Experts of a small language model: width 384.
Below are experts of layer 8 (counted from 0) of a mixture-of-experts language model. Rows are named router (the router's row for the expert), gate (a neuron's input weights, with its number), up (a neuron's input weights, with its number), down (a neuron's output weights, with its number) and show model dimensions 256-319. Each number is 50 + 12 x the weight over its row's rms, rounded and kept within 0 to 99.
Before each expert's rows: "comes before" lists some tokens at least twice as common just after its tokens as in all text. This comes from a sample of Wikipedia text that the model never trained on. Tokens count by the router's weight.

# expert 39
comes before: "-", "|", "The", "ly", "In", " album"
router:49 39 55 39 43 52 57 40 27 33 42 33 56 38 63 39 56 58 54 44 47 58 43 33 54 52 35 59 55 47 39 49 54 62 61 58 45 16 67 29 51 43 54 46 34 60 65 58 52 53 33 21 59 48 41 34 55 46 54 40 60 48 52 47
gate3:48 58 50 56 65 61 52 76 24 57 42 66 55 46 54 66 74 73 53 50 65 49 56 41 40 41 62 41 68 38 37 40 49 55 51 26 38 61 60 29 56 60 59 61 45 37 55 61 30 38 28 56 51 68 55 38 51 55 42 46 30 44 57 52
up3:44 61 38 50 56 30 47 67 53 69 45 41 34 51 45 55 32 38 63 59 36 54 39 52 42 66 57 60 43 48 64 41 53 63 49 58 46 42 65 51 61 56 52 51 52 34 46 42 69 40 57 57 43 43 80 55 55 58 41 54 49 42 42 31
down3:48 54 54 37 37 41 41 42 45 50 39 44 58 22 53 66 61 31 65 55 38 62 36 48 42 72 56 26 57 65 54 73 59 69 42 45 43 34 47 44 48 43 51 42 35 53 67 57 54 70 57 27 43 43 45 41 47 43 34 36 39 40 49 59
gate4:45 48 55 44 54 44 68 41 67 56 60 50 73 43 60 59 50 52 51 58 48 62 55 46 66 63 64 42 62 33 59 48 61 74 46 53 51 53 74 37 66 51 31 41 62 42 57 57 44 52 47 53 44 61 46 18 51 70 38 65 40 48 31 39
up4:55 29 48 30 51 42 28 56 46 29 34 51 35 53 36 59 56 53 40 47 54 39 65 45 52 45 51 57 76 65 48 47 49 40 44 36 50 48 45 71 51 70 56 42 57 71 42 54 41 50 41 58 50 57 52 61 64 52 50 15 64 52 73 40
down4:61 57 55 37 38 49 63 31 41 50 62 52 45 50 33 48 61 47 43 41 42 57 52 43 50 47 63 59 58 38 37 47 72 54 26 52 59 75 49 44 42 40 63 59 43 33 35 39 18 50 45 60 29 35 48 54 47 55 54 54 54 48 47 56
gate5:66 51 37 61 45 49 43 52 53 65 27 69 62 63 65 38 47 42 36 54 38 67 61 28 42 52 32 52 66 60 63 30 55 42 47 53 46 43 61 45 43 49 49 69 57 56 28 53 65 65 26 29 46 20 23 47 57 34 41 52 74 56 38 30
up5:51 37 50 56 60 44 55 37 52 40 39 40 50 68 47 53 32 59 59 52 57 45 55 35 38 63 39 61 44 48 49 39 32 30 30 55 41 51 36 53 45 65 41 52 41 26 38 63 72 29 61 72 76 30 59 43 59 58 54 55 43 67 38 56
down5:59 36 47 42 37 49 25 49 41 56 67 51 47 64 47 72 39 42 49 36 49 51 28 36 44 69 51 48 63 35 38 34 57 70 40 72 54 48 46 38 47 71 54 49 56 32 74 74 62 32 43 47 54 62 49 66 66 44 32 66 44 38 38 60
gate6:67 43 29 53 47 70 43 45 26 32 52 26 69 56 47 52 68 35 47 52 45 22 40 49 63 69 40 59 32 66 57 48 25 47 55 43 38 60 27 62 53 67 65 48 65 58 61 41 46 43 61 44 66 54 71 64 57 41 36 43 47 57 39 63
up6:56 39 41 48 38 63 37 59 43 35 55 59 59 52 69 42 48 40 72 56 69 28 44 46 62 57 34 29 42 65 44 50 51 61 45 47 48 59 28 74 65 57 85 26 49 56 61 35 62 41 50 66 63 48 66 40 55 50 44 55 65 40 56 42
down6:61 65 46 33 50 40 39 53 34 49 68 37 56 58 42 52 50 49 49 29 50 50 64 57 60 41 30 49 35 65 60 36 52 47 31 42 41 48 53 48 73 69 55 42 50 81 38 48 64 48 67 46 54 57 72 40 46 68 49 45 26 52 43 48
gate7:55 75 59 36 73 51 43 52 36 57 37 55 36 59 48 34 41 80 70 64 42 74 51 46 63 53 47 37 77 27 47 66 43 41 53 28 28 45 28 57 69 49 50 52 29 58 32 56 32 70 52 31 52 37 45 67 80 56 26 69 48 33 30 49
up7:52 55 81 57 43 55 50 39 35 38 40 36 60 38 59 65 63 55 50 42 49 39 42 68 36 58 53 45 63 44 56 63 41 62 37 53 59 48 46 50 54 59 35 48 49 55 55 64 29 46 46 44 35 64 66 46 49 49 70 45 47 72 31 60
down7:60 62 52 40 46 42 59 64 63 33 58 59 71 41 52 70 44 46 53 52 62 55 59 37 36 42 35 38 49 55 54 41 69 55 47 43 68 79 41 53 44 58 65 57 58 57 61 38 30 48 53 62 47 71 43 58 67 66 57 39 42 41 21 56
gate8:55 61 48 48 49 68 43 34 48 34 66 36 58 31 54 50 54 56 47 54 48 49 65 49 35 45 43 60 64 81 49 52 52 50 45 66 68 68 49 63 30 30 62 55 38 52 55 47 46 64 53 49 54 48 33 60 54 51 41 36 60 56 52 34
up8:32 53 35 39 42 32 60 49 63 80 48 55 39 51 63 58 54 45 49 33 69 38 58 62 49 44 36 26 44 60 48 51 43 59 62 54 24 52 28 46 51 44 39 42 66 64 66 39 58 43 48 36 56 43 60 57 40 55 60 51 39 36 44 66
down8:46 36 51 36 64 47 30 31 63 70 47 49 59 47 60 49 43 47 57 44 43 78 57 65 70 46 49 59 40 38 70 54 44 71 46 69 64 61 59 35 55 53 41 27 29 54 58 70 49 53 52 31 77 43 49 31 53 52 52 40 48 61 66 48
gate9:61 60 59 36 54 35 58 61 43 54 30 63 50 36 60 53 47 63 36 40 51 67 42 64 40 47 51 42 49 65 57 32 68 34 64 52 36 46 50 44 40 39 40 39 54 30 55 60 43 50 33 55 46 60 46 46 45 44 62 44 47 58 45 47
up9:41 64 56 44 47 53 50 39 67 52 55 34 55 41 60 54 49 50 49 64 42 40 47 44 44 47 67 36 39 63 75 62 57 58 56 51 59 46 48 59 51 54 59 63 62 57 56 68 32 53 49 33 50 70 34 30 45 39 69 52 43 63 50 30
down9:54 42 33 43 60 51 47 51 65 20 41 49 58 67 63 45 70 76 53 47 51 52 69 55 69 62 41 61 45 43 46 47 67 53 39 52 29 32 47 63 69 54 53 47 60 61 44 56 60 47 60 43 56 40 23 16 70 39 55 44 73 42 55 55
gate10:44 26 63 32 39 63 42 65 40 34 59 36 64 61 54 43 42 40 25 40 49 58 36 38 38 71 35 41 72 54 44 48 39 55 49 33 36 72 59 55 63 41 28 46 47 56 52 63 38 29 44 25 44 49 45 47 39 50 39 82 61 59 63 53
up10:35 48 43 49 58 51 33 30 38 56 59 51 74 57 50 70 39 42 62 68 54 51 61 54 62 64 60 34 40 66 36 56 62 44 60 50 39 45 45 32 31 53 59 40 37 70 71 48 53 58 33 41 60 69 69 32 65 52 66 49 33 37 35 49
down10:51 63 57 46 29 43 57 45 39 55 39 43 40 31 46 57 44 48 58 39 45 31 51 40 50 62 62 44 49 67 54 32 33 47 53 48 61 49 54 45 67 37 40 29 54 56 45 68 53 47 56 55 71 46 49 63 56 44 43 23 71 69 32 60
gate11:35 57 50 26 65 64 62 37 38 34 55 42 43 50 50 44 53 54 03 44 68 38 35 54 59 31 62 37 43 42 55 49 58 47 47 40 28 39 49 40 41 56 51 29 53 65 66 43 58 67 53 48 49 62 50 61 43 51 60 57 57 50 42 48
up11:51 47 51 28 35 43 43 60 48 48 52 51 58 26 64 33 45 49 26 52 46 50 46 70 47 67 59 52 45 46 53 50 54 48 36 61 37 31 69 42 50 67 59 59 19 29 56 70 72 73 35 64 58 57 32 53 50 52 38 65 43 38 41 57
down11:51 66 28 57 52 46 50 55 53 54 52 39 38 54 42 56 51 45 54 55 44 63 38 56 47 28 67 62 59 53 54 57 48 64 52 39 51 41 49 55 47 51 60 44 42 49 50 61 79 60 57 52 63 40 76 54 43 22 59 57 44 40 47 44
gate12:39 48 67 43 29 44 44 53 39 47 54 54 45 21 53 55 45 34 51 30 64 43 36 61 65 48 38 46 50 43 49 68 29 45 66 50 44 61 22 52 49 79 68 44 67 45 63 76 57 62 61 34 49 45 28 52 64 52 52 55 31 31 60 49
up12:51 58 53 44 61 58 53 18 47 43 32 48 50 53 64 53 85 47 47 56 24 31 54 38 49 53 31 41 36 58 64 33 56 64 50 38 61 53 62 59 46 25 66 38 55 54 35 56 57 43 49 59 52 53 53 43 36 43 48 57 41 58 49 47
down12:45 49 71 45 26 50 39 46 60 43 37 48 43 45 32 55 42 57 59 56 57 60 50 50 49 69 47 46 20 59 91 63 59 54 52 51 44 59 64 50 55 50 38 32 38 63 48 41 43 41 39 44 56 74 48 42 36 52 61 53 54 43 49 59
gate13:34 43 46 43 42 41 59 61 39 52 29 65 59 49 56 41 52 37 35 47 57 46 65 75 67 63 37 33 47 65 46 39 33 53 41 55 53 43 59 67 49 41 51 45 24 72 43 70 60 72 34 40 72 36 46 37 32 53 59 42 37 64 62 64
up13:49 46 45 60 36 51 46 55 60 33 34 60 47 49 55 55 56 50 68 63 64 52 44 59 45 45 52 31 60 74 49 65 26 63 41 52 34 48 49 42 30 55 45 60 35 57 43 52 49 51 71 53 83 46 44 18 50 51 62 23 51 43 39 59
down13:53 45 48 48 62 44 47 64 60 32 38 40 49 65 41 24 92 42 46 59 37 56 56 64 67 68 64 58 39 43 63 51 74 56 44 58 60 50 50 81 55 56 44 57 45 55 61 50 42 57 57 48 61 45 66 38 74 38 24 59 39 52 30 55
gate14:29 66 38 68 62 53 49 56 42 51 39 38 57 54 26 15 55 61 41 45 59 46 48 56 49 37 64 61 51 57 25 49 53 67 61 81 47 47 42 33 69 57 48 67 37 57 73 45 47 43 42 46 72 55 29 67 48 34 52 43 50 36 47 52
up14:69 28 60 50 52 34 59 58 45 51 42 52 50 66 49 71 39 59 69 47 41 62 54 38 39 40 38 33 50 71 70 56 42 40 59 30 46 39 56 37 37 35 34 53 43 40 46 67 50 40 42 58 36 28 39 51 71 45 49 46 30 41 63 44
down14:60 53 79 60 48 62 61 42 44 57 56 53 40 32 62 38 45 38 92 46 45 58 54 52 58 39 20 42 43 43 29 52 50 55 62 24 59 62 39 67 39 52 57 44 33 50 71 69 37 61 57 56 57 44 53 62 57 54 38 73 49 64 39 42
gate15:36 66 68 56 37 36 61 48 46 44 60 46 44 50 33 49 46 52 33 81 40 52 56 39 66 45 64 63 54 43 42 35 54 34 64 83 67 45 49 49 51 33 37 62 51 51 41 49 29 58 39 47 44 51 66 35 43 53 46 54 57 69 41 58
up15:43 55 44 66 40 49 65 75 52 55 61 87 39 69 27 62 72 44 42 55 55 63 42 39 50 31 61 46 51 33 30 73 65 49 58 64 53 55 62 46 44 63 38 37 66 43 56 65 58 73 37 56 66 57 52 25 53 53 45 63 40 42 54 54
down15:56 49 48 48 33 41 56 55 54 51 53 56 48 45 41 64 55 63 57 49 45 17 55 38 50 56 42 48 73 38 34 59 71 35 43 49 48 64 43 47 49 50 42 47 39 47 37 74 71 81 48 36 47 72 59 55 61 52 54 62 40 50 39 38
gate16:34 28 75 60 37 44 62 38 65 41 51 56 60 67 57 44 53 40 62 34 64 40 42 38 44 69 26 54 55 40 49 35 39 48 60 48 51 63 42 45 52 50 39 48 62 54 46 54 76 38 55 34 55 31 43 55 42 60 27 42 56 64 40 52
up16:43 58 48 49 49 53 42 47 28 48 52 66 35 40 32 67 47 54 49 57 41 41 55 57 45 35 79 48 52 36 51 52 53 57 54 59 53 45 52 58 73 47 56 60 38 52 84 45 39 52 51 78 48 64 47 52 43 35 59 47 47 49 45 30
down16:40 46 32 40 76 31 63 48 46 61 47 52 55 54 54 45 54 47 59 47 62 63 37 33 49 33 62 28 54 53 61 45 43 42 53 44 70 52 53 53 61 54 52 66 51 49 60 45 48 58 60 50 46 62 65 39 50 57 62 56 51 52 57 46
gate17:41 33 52 57 52 49 51 59 34 45 39 59 61 44 61 57 58 51 32 44 61 43 66 52 62 51 50 51 50 48 72 48 55 76 90 42 41 35 50 57 25 54 64 39 56 41 61 55 59 43 40 36 32 55 53 62 42 17 46 60 52 48 39 49
up17:73 51 51 62 62 40 47 69 64 59 47 43 40 68 55 49 75 58 69 50 65 58 51 52 70 62 59 59 71 54 53 58 72 37 32 68 31 48 57 48 62 40 55 38 50 44 55 45 65 82 48 60 64 52 21 46 29 37 55 41 57 76 45 44
down17:45 63 47 46 62 58 48 70 52 57 59 18 44 57 55 60 51 45 69 67 62 51 44 67 45 50 43 41 45 50 37 39 65 67 70 39 45 49 67 51 62 51 42 55 39 58 66 33 39 61 55 44 33 43 47 63 47 50 39 45 43 32 55 34
gate18:53 38 58 26 55 65 52 59 53 68 41 45 54 43 50 35 41 37 67 57 71 38 43 44 50 57 43 51 43 50 55 50 43 38 24 52 44 51 34 48 45 49 51 40 49 29 53 56 58 30 53 43 53 72 48 47 56 41 57 65 68 47 45 67
up18:38 39 51 57 53 72 52 59 44 48 76 51 62 37 69 56 58 39 32 63 71 32 61 45 50 56 47 29 51 65 49 38 60 38 40 44 53 40 29 33 64 37 43 57 36 46 74 43 56 40 32 35 46 36 71 64 47 59 67 48 41 48 64 16
down18:55 40 64 54 49 51 52 48 62 49 34 53 49 27 35 40 46 49 37 44 51 71 45 48 53 59 76 34 55 38 53 52 43 39 29 46 58 36 39 42 57 72 52 41 32 48 56 23 54 47 40 60 50 46 65 46 34 30 44 57 26 74 61 48
gate19:73 50 52 61 45 52 61 36 73 51 56 40 47 55 56 33 47 74 71 40 45 59 34 52 69 71 33 54 54 47 35 49 67 51 37 44 53 11 55 50 52 60 63 48 47 58 70 55 53 50 41 36 60 60 46 32 40 50 39 44 64 44 52 56
up19:55 38 60 50 20 38 57 48 62 71 53 34 17 37 41 54 54 70 84 43 54 48 27 51 63 53 28 39 40 45 63 55 57 22 34 53 49 39 36 46 74 61 68 65 49 59 39 66 35 68 45 55 52 40 50 62 54 44 60 47 65 26 57 48
down19:58 25 35 54 77 65 43 32 35 34 36 56 37 54 72 47 52 65 52 60 70 47 40 46 79 44 25 56 45 50 34 38 27 50 30 56 59 46 60 41 58 38 59 68 67 62 62 57 59 43 30 50 36 68 41 29 46 47 57 29 56 50 67 56
gate20:49 50 62 49 48 57 53 55 25 58 52 34 55 31 72 44 46 40 60 48 61 49 44 42 61 70 65 55 54 53 61 60 48 45 68 54 57 61 82 27 78 47 71 60 61 56 61 44 52 68 43 71 57 38 53 51 50 46 56 42 60 42 67 39
up20:51 40 44 58 34 69 49 50 67 54 74 65 64 61 43 63 42 48 41 43 56 53 52 64 34 46 58 44 63 34 48 52 44 48 35 31 54 49 68 49 41 34 45 50 53 56 41 69 44 57 59 44 56 21 66 57 62 50 45 49 44 68 51 73
down20:54 40 57 38 47 60 47 44 65 65 52 54 60 41 59 61 63 67 49 20 50 61 55 47 46 45 65 69 54 52 56 71 39 48 46 60 28 63 51 84 66 39 40 29 51 36 38 40 38 43 47 52 50 43 75 55 61 37 54 55 63 57 40 46
gate21:54 60 50 40 54 63 63 42 50 49 38 48 52 58 34 24 70 51 65 51 48 67 58 42 52 27 31 27 29 40 48 49 56 42 71 66 53 42 69 55 50 51 48 61 45 22 40 47 25 54 51 53 43 51 57 52 42 52 69 45 53 46 50 30
up21:40 63 49 37 60 55 32 41 40 58 71 61 43 72 39 46 54 67 47 88 57 42 50 88 38 38 52 71 40 57 34 44 56 41 37 51 20 51 73 55 49 36 64 47 61 52 26 25 61 50 52 61 57 54 64 38 48 39 49 21 74 64 51 49
down21:39 45 55 39 53 47 59 57 26 45 33 79 68 36 42 41 72 49 63 33 61 57 54 34 41 21 50 49 44 75 58 46 66 39 63 51 68 45 34 28 53 52 46 51 43 36 42 26 60 42 40 65 44 64 54 39 69 07 15 37 42 61 50 47
gate22:73 57 63 64 64 47 64 36 56 60 35 47 55 38 45 76 38 78 49 32 48 54 46 71 62 36 38 74 64 34 53 55 60 54 56 52 45 42 38 43 48 33 57 52 43 57 38 64 45 67 50 64 59 56 55 28 56 51 50 38 61 37 49 64
up22:32 45 46 24 47 49 50 46 58 44 57 39 31 69 40 38 71 24 35 53 35 42 75 63 54 67 44 38 71 50 44 41 79 28 61 56 46 57 46 50 43 62 41 67 51 65 43 67 43 51 35 61 51 57 46 74 57 53 33 36 38 49 42 56
down22:38 57 49 52 56 71 53 48 43 82 33 67 57 51 39 40 38 43 36 46 53 56 37 79 44 49 69 68 49 32 51 55 33 54 39 48 56 51 56 51 44 54 48 39 32 41 26 37 49 41 54 68 51 62 70 52 32 28 55 53 62 39 52 57
gate23:64 66 43 14 67 49 60 49 38 54 64 45 35 19 61 47 79 46 42 60 49 23 44 53 52 43 53 53 56 56 48 49 36 64 51 51 52 56 63 62 54 38 60 65 45 46 54 42 45 60 64 76 50 37 52 30 47 69 39 27 74 29 48 47
up23:60 31 52 54 41 55 63 56 56 46 41 44 60 27 45 59 43 56 62 46 37 36 56 71 35 52 36 56 42 32 41 53 48 50 54 55 31 46 40 27 66 57 44 55 39 48 56 55 68 74 47 37 40 59 61 53 52 31 37 53 39 44 20 60
down23:42 52 59 40 78 53 39 35 42 47 38 47 43 68 43 13 44 51 48 49 39 71 36 45 36 63 39 71 53 41 67 48 60 35 18 42 50 52 65 65 30 30 65 25 53 43 50 40 49 43 65 53 41 62 42 55 69 60 71 45 53 55 62 41
gate24:52 55 48 47 39 35 58 40 39 59 59 09 41 76 51 44 45 53 45 42 65 64 44 43 54 63 49 57 41 33 34 46 43 46 39 38 72 34 37 54 49 53 55 36 50 36 47 57 45 44 47 63 51 45 76 58 42 57 51 44 35 45 30 63
up24:46 37 51 46 52 70 39 25 58 51 53 75 45 45 39 68 46 42 26 65 36 49 69 69 52 47 43 47 72 42 43 45 61 46 61 51 37 39 66 43 63 62 33 39 40 49 64 38 48 35 55 25 72 47 55 53 53 40 68 58 56 51 52 31
down24:41 29 59 61 46 60 40 56 71 56 76 68 32 43 57 40 42 56 82 67 54 47 52 45 46 37 57 31 45 36 48 24 57 49 52 61 61 48 45 49 51 41 66 48 55 48 45 22 38 65 57 47 86 45 59 50 49 54 55 44 40 46 59 37
gate25:50 56 72 57 35 62 65 59 50 24 45 54 54 48 69 66 67 60 50 43 42 55 48 54 54 56 56 73 74 57 59 59 29 67 42 37 53 56 74 18 56 39 31 58 56 52 50 65 64 49 68 48 64 62 43 53 44 72 43 58 57 50 69 26
up25:59 44 50 48 39 45 26 60 44 55 54 63 39 48 40 47 75 44 46 59 51 67 55 35 52 67 34 41 41 42 45 73 63 35 49 33 46 46 45 50 41 50 54 51 38 61 55 36 51 71 34 44 39 52 52 53 60 28 44 68 33 35 40 41
down25:62 55 56 44 51 54 47 46 44 55 46 60 44 57 45 47 42 49 61 36 52 49 43 47 31 35 39 46 36 52 44 38 42 39 81 45 53 51 50 57 48 39 61 62 62 58 55 49 49 49 51 39 43 71 39 60 45 54 48 42 51 35 57 60
gate26:38 46 65 42 33 50 48 61 45 52 82 38 29 56 64 21 54 71 47 12 37 41 46 58 54 41 55 72 47 56 55 58 65 45 61 55 66 57 59 42 47 54 51 57 47 46 57 60 59 53 47 60 52 62 44 53 48 56 68 55 54 59 48 35
up26:39 72 49 73 56 40 56 66 60 39 51 57 44 48 36 16 63 36 57 59 57 45 41 55 45 59 55 52 51 56 37 40 51 68 48 20 66 63 28 58 52 67 64 46 62 39 61 36 48 34 39 34 43 36 51 54 39 48 33 45 42 44 50 45
down26:40 64 53 46 43 61 55 53 50 45 38 47 61 69 48 30 58 62 46 60 59 48 54 41 44 67 40 40 58 46 68 50 54 52 53 50 56 72 60 44 46 43 40 47 55 64 30 52 40 59 51 34 35 61 31 47 70 64 40 54 42 67 41 49
gate27:45 50 59 51 72 34 57 43 61 45 35 29 55 49 56 39 39 60 48 58 59 49 56 70 45 44 52 46 54 40 52 62 53 63 53 57 37 56 56 49 61 42 65 45 44 37 59 51 59 47 64 38 70 47 47 61 70 37 59 35 54 58 35 74
up27:35 48 51 50 46 39 57 24 78 59 50 63 52 45 43 47 46 49 57 54 48 46 41 66 68 60 51 74 61 41 42 55 32 07 44 34 42 44 46 36 54 46 25 55 50 58 32 35 67 38 23 73 37 41 51 52 31 38 44 77 47 59 44 31
down27:47 51 47 39 42 35 46 34 48 58 50 77 47 49 52 56 44 51 45 71 40 50 73 62 51 55 42 55 57 31 51 45 30 30 46 50 53 51 72 44 53 50 23 44 59 47 40 35 41 42 44 50 58 68 62 36 31 47 51 42 51 58 47 57
gate28:47 34 64 53 67 65 32 72 34 40 40 54 56 23 34 44 37 57 56 51 57 46 48 58 48 46 31 40 70 26 68 41 46 50 76 60 48 40 40 28 44 42 41 37 52 58 41 44 54 49 40 51 64 43 47 38 41 44 62 43 64 40 48 69
up28:48 46 43 36 64 40 37 63 37 47 65 73 66 73 58 44 56 64 56 60 55 72 53 36 73 44 65 50 61 50 71 57 48 49 56 70 68 57 41 55 25 59 42 56 40 72 56 54 44 55 35 48 46 61 58 56 45 60 56 44 37 52 70 51
down28:50 52 52 47 46 50 69 46 69 60 47 54 63 55 42 35 49 46 54 58 58 60 28 29 51 48 38 64 53 60 59 46 51 41 48 53 58 42 70 83 51 62 62 37 46 64 44 52 56 52 42 36 62 47 46 54 57 41 42 28 63 50 81 44
gate29:50 66 53 55 65 58 43 56 43 53 40 43 65 59 62 31 35 36 39 56 53 62 48 53 47 53 46 59 52 60 62 60 50 69 40 25 55 51 65 31 54 46 39 36 57 64 59 34 42 52 64 61 48 60 51 41 55 53 41 30 37 47 49 68
up29:57 62 60 52 46 46 47 44 58 35 54 43 29 46 31 58 30 55 51 65 43 58 44 45 48 33 48 58 54 51 51 47 50 37 49 69 35 28 35 83 42 48 37 51 37 55 32 60 68 49 39 50 64 54 40 35 55 58 82 67 49 38 53 25
down29:33 66 58 39 34 50 53 59 60 30 48 59 60 67 55 69 51 55 70 46 53 26 40 52 67 39 61 61 61 42 21 50 46 25 54 62 64 71 41 56 67 58 54 32 50 69 41 50 60 46 60 51 50 38 58 49 38 41 41 62 42 60 45 54
gate30:46 20 67 34 53 51 52 58 39 52 38 44 57 59 40 36 56 52 66 56 44 53 44 51 50 59 81 29 44 68 45 38 37 68 43 58 63 47 56 64 44 37 27 47 42 53 35 50 48 46 37 29 56 57 41 52 48 22 65 49 27 74 40 61
up30:38 55 44 60 52 62 47 49 44 40 48 51 54 63 62 55 45 60 60 54 39 61 50 39 46 52 78 33 32 59 52 49 46 58 52 60 42 57 55 79 36 46 29 48 29 68 26 61 59 51 36 30 53 59 60 39 51 42 62 48 33 57 51 54
down30:62 56 50 59 42 38 40 46 61 27 69 50 37 68 68 42 51 45 32 17 47 81 52 62 61 60 36 65 52 49 81 48 59 50 48 42 38 92 74 45 76 58 62 25 63 52 58 36 51 65 57 51 42 49 44 51 51 51 42 63 60 41 36 44
gate31:64 34 49 50 64 43 64 34 58 45 64 24 51 57 68 45 49 41 53 30 58 56 69 63 49 45 53 57 56 44 51 49 60 50 48 50 60 39 42 64 35 20 76 48 42 54 69 66 39 43 43 48 22 40 60 43 32 55 80 48 62 31 54 37
up31:67 37 49 37 60 32 66 59 44 68 64 40 70 63 64 51 50 45 39 71 66 50 39 61 63 53 51 65 29 44 58 25 45 52 48 54 59 50 38 51 45 38 62 38 50 30 67 62 69 40 62 63 37 39 71 46 39 36 54 44 61 34 38 38
down31:32 54 41 46 34 73 68 57 57 43 37 49 28 42 37 49 53 63 30 73 16 61 41 55 50 38 57 26 37 56 63 55 35 41 32 54 49 63 43 53 63 59 62 60 49 64 31 28 65 59 35 58 58 59 51 69 38 46 56 44 46 49 41 49
gate32:59 51 36 25 53 51 47 33 34 50 33 51 59 61 79 42 60 51 43 64 58 59 31 36 42 61 74 44 49 51 55 64 44 51 69 43 65 47 37 56 56 50 51 68 54 63 87 60 39 54 27 40 53 56 43 59 45 69 49 51 47 65 57 22
up32:52 44 30 84 46 33 45 72 44 59 54 47 30 33 50 48 46 28 44 45 47 53 51 53 48 58 53 48 45 38 63 40 48 44 39 50 36 51 38 55 57 66 55 49 57 36 24 48 70 43 51 62 36 37 60 33 50 54 62 56 52 12 41 67
down32:33 58 29 66 59 76 60 46 59 38 63 25 48 54 54 61 47 53 28 50 44 53 47 58 35 53 51 63 52 50 58 29 62 42 41 52 54 49 25 60 56 17 50 60 55 27 63 57 59 30 58 58 54 59 33 28 46 45 56 38 62 65 48 63
gate33:50 41 51 43 61 62 73 46 39 48 55 64 41 72 53 56 41 60 38 51 52 53 45 48 54 50 51 59 43 68 44 43 58 60 43 49 52 56 45 43 54 41 44 38 56 33 59 49 83 52 48 25 58 53 51 38 46 42 52 65 62 45 25 25
up33:51 57 58 64 65 39 49 39 53 68 33 53 47 57 50 57 54 37 42 49 32 33 51 52 56 46 43 35 64 39 56 50 53 46 52 42 58 49 58 60 58 56 54 62 38 56 39 42 40 37 59 70 50 46 62 31 51 57 50 56 71 66 54 59
down33:39 50 52 47 53 49 46 53 31 53 49 64 30 41 47 36 53 49 61 61 62 53 51 64 65 31 80 63 38 51 78 52 55 35 44 23 40 38 49 54 61 48 54 60 13 62 43 56 53 38 42 72 32 54 49 48 26 50 53 41 51 53 47 49
gate34:65 63 59 27 14 55 52 58 48 31 80 61 37 43 49 46 71 47 57 50 65 32 48 54 56 38 49 54 76 51 47 45 52 57 39 55 79 06 56 61 70 56 53 41 53 64 48 63 56 74 49 35 68 33 37 36 40 63 65 50 66 55 39 52
up34:46 70 64 66 85 53 50 52 65 48 27 47 49 56 70 47 39 43 34 46 67 49 54 58 50 48 42 49 52 32 42 56 46 30 49 48 39 43 49 54 46 62 45 56 69 60 59 30 55 26 55 43 37 48 58 47 45 37 45 64 48 42 46 58
down34:31 46 44 58 50 59 46 49 39 54 48 67 46 24 45 38 70 51 43 52 59 71 60 61 60 46 33 35 38 54 38 64 56 53 51 69 24 56 60 47 43 81 48 51 58 59 40 54 45 37 70 45 47 46 46 40 56 58 38 39 44 57 38 56
gate35:30 25 65 41 43 54 55 59 45 62 28 54 52 56 65 63 39 52 67 37 52 52 56 36 68 44 51 33 58 35 41 39 60 49 37 51 63 46 54 62 50 36 39 64 46 48 41 55 38 45 53 69 58 34 58 37 45 65 43 59 28 40 43 67
up35:57 71 33 70 59 48 40 65 60 58 68 49 58 26 50 46 43 28 58 50 61 57 52 60 46 45 61 30 60 59 51 53 32 48 74 61 64 62 58 65 45 70 48 55 72 66 48 47 62 61 36 62 66 52 47 45 52 37 43 48 53 41 58 48
down35:45 56 53 45 55 41 53 43 46 62 56 61 58 70 40 58 73 73 44 33 53 96 50 72 40 40 43 54 28 71 63 66 67 43 66 47 71 60 30 53 40 38 46 51 42 47 31 59 41 53 47 46 12 62 51 49 29 46 48 37 59 44 44 44
gate36:51 50 60 49 56 68 58 43 44 35 58 51 47 34 41 53 40 51 13 32 75 40 51 64 59 49 65 60 56 42 45 56 54 40 42 49 43 31 31 30 64 62 28 38 44 59 43 52 38 61 64 43 44 35 65 70 29 70 68 37 64 74 61 57
up36:68 48 51 31 54 51 68 37 70 63 89 53 59 71 62 44 32 46 49 40 74 39 63 32 52 35 70 58 42 57 67 43 35 52 38 61 40 38 75 44 41 46 50 95 57 37 44 59 65 39 49 43 85 45 41 42 46 45 57 57 40 49 52 56
down36:72 54 27 48 42 60 52 48 58 69 42 29 57 52 59 59 53 33 32 50 50 62 52 40 52 44 36 52 52 61 46 33 52 58 40 43 30 36 68 34 34 65 49 43 48 60 72 30 45 46 41 38 54 48 43 40 40 67 56 38 33 46 43 47
gate37:63 49 49 52 64 54 49 14 39 64 50 35 72 41 43 62 54 51 60 43 44 51 48 55 53 61 58 47 37 51 27 48 59 63 55 57 32 33 74 44 73 38 36 38 44 38 39 54 60 64 53 44 51 32 28 48 50 59 35 53 66 67 46 52
up37:53 56 49 58 35 62 70 32 44 56 49 39 61 57 36 57 43 33 47 46 35 61 59 56 50 41 48 56 48 60 46 33 62 37 51 58 41 29 67 61 61 47 54 47 30 46 26 55 38 58 49 54 30 19 32 52 79 67 56 43 74 37 44 51
down37:48 50 47 47 59 22 40 63 47 67 37 49 56 44 56 54 51 46 58 37 39 48 44 37 65 40 34 51 53 53 65 52 57 53 56 38 51 63 42 49 52 32 57 43 50 41 59 23 73 67 65 54 56 52 56 50 39 67 62 44 57 40 62 58
gate38:36 64 59 47 41 40 52 57 66 48 59 29 60 50 53 43 54 55 68 44 69 63 51 56 63 41 37 44 55 63 67 44 57 63 59 53 63 59 41 24 46 44 71 56 52 63 55 42 72 49 33 52 52 39 63 52 69 63 46 41 57 45 28 69
up38:39 62 50 61 44 44 51 56 65 48 65 48 58 64 39 62 67 40 45 60 62 41 52 35 33 57 48 48 53 48 37 43 28 33 43 33 50 48 48 64 40 54 58 65 45 54 46 41 74 42 51 42 45 38 66 37 70 57 48 50 54 73 44 47
down38:73 31 58 46 61 45 48 44 36 27 63 54 52 40 50 43 61 53 47 24 56 46 48 62 49 43 36 60 63 44 62 40 42 45 40 49 49 56 43 76 48 59 41 69 58 50 49 53 54 50 51 38 63 41 33 51 56 68 38 50 51 49 62 65